{"num_hidden_layers": 8, "hidden_size": 192, "n_experts": 80, "experts_per_token": 2, "d_expert": 96, "d_shared_expert": 128, "hidden_act": "squared_relu", "moe_layers": [2, 3, 4, 5, 6, 7], "router_score": "softmax", "normalize_top_k": true, "routed_scale": 1.0, "balance_loss": 0.00209, "balance_bias": false, "router_bias": true, "init_std_router": 0.0158, "lr_router": 0.000599, "vocab_size": 16384, "norm": "rmsnorm", "norm_eps": 1e-05, "tie_word_embeddings": false, "optimizer": "adam_variant", "learning_rate": 0.00192, "beta1": 0.9, "beta2": 0.95, "max_grad_norm": 2.0, "batch_tokens": 65536, "max_seq_len": 1024, "train_tokens": 328400000, "max_steps": 5011, "dataset": "wikipedia_en"}
Below are experts of layer 3 (counted from 0) of a mixture-of-experts language model. Rows are named router (the router's row for the expert), up (a neuron's input weights, with its number), down (a neuron's output weights, with its number) and show model dimensions 96-127. Each number is 128 + 24 x the weight over its row's rms, rounded and kept within 0 to 255.
After each expert's rows: "comes after" lists some tokens at least twice as common just before its tokens as in all text; "mostly gets" lists some tokens that are sent to it at least half of the time. This comes from a sample of Wikipedia text that the model never trained on. Tokens count by the router's weight.

# expert 55
router [137 158 164 111 151 115 112 133 123 148 100  78 102 104 119 128 129 114 128 136 156 158 158 156 113 167  94 159 142 158 114 113]
up17 [112 150 139 124 101 160 134 123 152 152 149 125 123 170 135 150 162 148 111 135 133 144 147  88 145 119 101 145 123 106 100 103]
down17 [ 71 130 215 120 163 116 122 125 141 151 177 114 142 111 123 100 121 121 137 126 123  92 122 117 163 103 149 103 161 132 164 126]
comes after: " |", ")", " |  |", "\n", " |  |  |", ") |"
mostly gets: "\n", " | Succeeded by", "| ", "- Sub"

# expert 42
router [152 144 154 121 156  94  96 170 151 151 147 134 157 117 145 102  98 119 140 128 100 125 129 123  93 127 110  96 152 115 123 124]
up3 [145 116 159 136 126  97 153 138 109 119 174  85 182 118 107 130 117 126 132 163 114 164 171  99 104 175 150 141 112 125 111 110]
down3 [157 176  93 140  98  95 152 107 161 145 155 112 114 111 148 103 120 190 152 164 133 124 146 148 124 147 141 109 122  67 145 139]
comes after: ".", " | ", "°", "′", ") | ", ","
mostly gets: ") | −", " hold |  | Swing", " |  | −", " JP", "/km^{", "% |"

# expert 47
router [118  81 112 207 132 151 115 146 154 107 115 112 121 128 103 170 122 125 112 149 149 118 130  95 150  95 110 104 154 104 122 132]
up3 [151 112 165 135 133 149 170 139 106 143 163 134 117 108 112 115 133 130 114 141 120 129  89 121 129 196 124 129  98 137 136 137]
down3 [163 136 145 135  89 110 111  97 140  90 171 133 180 122 139 141 130  82 174  85 125  87 191 161  97 184 129 144 130 105 128 147]
comes after: "1", ",", "3", "2", "4", "0"
mostly gets: " (aged ", " (age ", " ft ", "- Coordinates: ", " age of ", "- Died:"

# expert 16
router [151 144 159 125 140 182 112 118  81 143 125 139 114  99 115 167 162 121 143 119 115 137 146 151  90 140 116 164 131 145 129 106]
up14 [138 125 165 138  97 115 177  87 107 113 178 134 135 102 131  88 145 111 109  56 146 118 141 183 112 115 174 100 119 183 163 165]
down14 [151 137 137 165 126 127 138 104 150 152 181 118 142 136 126 156 130 121 138 166 119 160 105 118 107 123 100 125 147 100 113 135]
comes after: ".", "==", "===", " ==", " =", " ==="
mostly gets: "\n\n", "| Preceded by", " place | ", "–", "—", "Mc"

# expert 15
router [134 139 135 111 167 153 146 107 108 158 139 145 136 132 142 108 151 171 131 166 162 120 167 114 127 136 157 119 161 122 136 124]
up0 [137 100 132 109 123 166 171 115 138 170 124 106 144 183 125  99 181 129  79 119 142 154 155  89 142 173 144 125 133 143 119 139]
down0 [176  88 112  94 161 122 106  97 106 185 136 164 155 139 138 108 153 181 122 161 180 112 110  76 146 100 121 139 142  89 121 164]
comes after: "\n", "\n\n", "-", "==", "- M", " |  | "
mostly gets: "==See also==", "- Location", "== See also ==", "- Species", "|---|---|---|---|---|", "- Genus"

# expert 75
router [164 140 111 113 142 156 116 153 155 161 145 175 133 134 140 121 179  96 148 154  86 144 138 111 156 127 131 107 148  87 101 113]
up0 [165 151 150 131 129 139 155  79 135 150 106 122 160 174 151 158 153 163 132 137 101 113 148 116 142 153  84 124 152 106 103 106]
down0 [120 131  98 166 122 166 156 146 120 149 143 114 145 143 115 130  92  85 142 115 108 103 102  88 126  71 151  97 158 137 137 103]
comes after: " | ", "; ", "–", ") | ", "% | ", " |  | "
mostly gets: "½", " | GD | Pts", "0", "211", "32", "122"

# expert 19
router [132 146 111 116 135  94 107 108 112 133 158 161 142 100 129 112 131 116 136 119 109 130 146 133 162 114 141 152 137 156 111 191]
up0 [113 112  78  80 114 152 120 144 110 144 144 114 145 158  81 148 107 159 131 147 127  99 123 148 139 174 132 126 159 128 112 119]
down0 [132 133 126  96 137 113 134 129 114 120  84 120 114 102  92 161 130 117 160 146 137 121 152 103 145 100 163 126 155 141 163 127]
comes after: "0", " | ", "\\", "}", "_{", " \\"
mostly gets: "\\", " \\", "{", " $\\", "^", "frac{"

# expert 59
router [173 151 134 155 158 137 151 162 100 132 121 120 111 113 104 134 172 128  95 180 105 151 171 118 114 108 170 140 124 115 101 109]
up17 [144 141 143 137 141 117 150 103 113  67 157 127  98  99 173 128 134 135 119 176 116 148 144 142 110 118 171 142 142 120 154 115]
down17 [140 104  92 122 110 154 111 114 121 138 167 109 137  99 120 109 125 136 105 137 127  76 142 140 121 163 115 131 112 134 136 108]
comes after: "0", "1", "3", "4", "2", "5"
mostly gets: ") | ", " | −", " | ", "%; ", "ia | ", " | W "

# expert 73
router [142  87 138 141 151 135 129 150 118  77  85  95 116 132 163  84 114 138 121 114 109 121 127 125 142 160 116 139 110 152 128 116]
up14 [118 101 146 112 138  81 125 135 134 105 114 150 117 111 104  83 173 139 126 182 162 138 144 128 129 127 111 122 145 154 105 130]
down14 [155 151  95 143 139 141 121 112 143 130 174  63 136  84 140 152 126 104 135  85 125 110 122 124 144 138  95 122 164 180 101 108]
comes after: "\n", " |", ")", ".", "| ", "\""
mostly gets: "| November ", "| October ", "| August ", "| May ", " | November ", "track "

# expert 35
router [147 147 138 173 121 127 133 105 143  84 135 125  94 135  86 120 163 147 123 119 103  97 118 119 113 156 121 121 100 135 137 151]
up17 [148 108 192 146 128 101 114 161 111 117 171 151 102 107 147 132 107 152 130  68 161 186 168 143 133 167 106 146 102  97 157 111]
down17 [151 122 115 103 115 126 100 143 142 100  90 138  86  63 124 118 152 124 137  89 122 115 105 150 132 107 153 106 143 141 139 122]
comes after: "1", "3", "2", "0", "4", "6"
mostly gets: "i (", "a (", "er (", "o (", "s (", "ing ("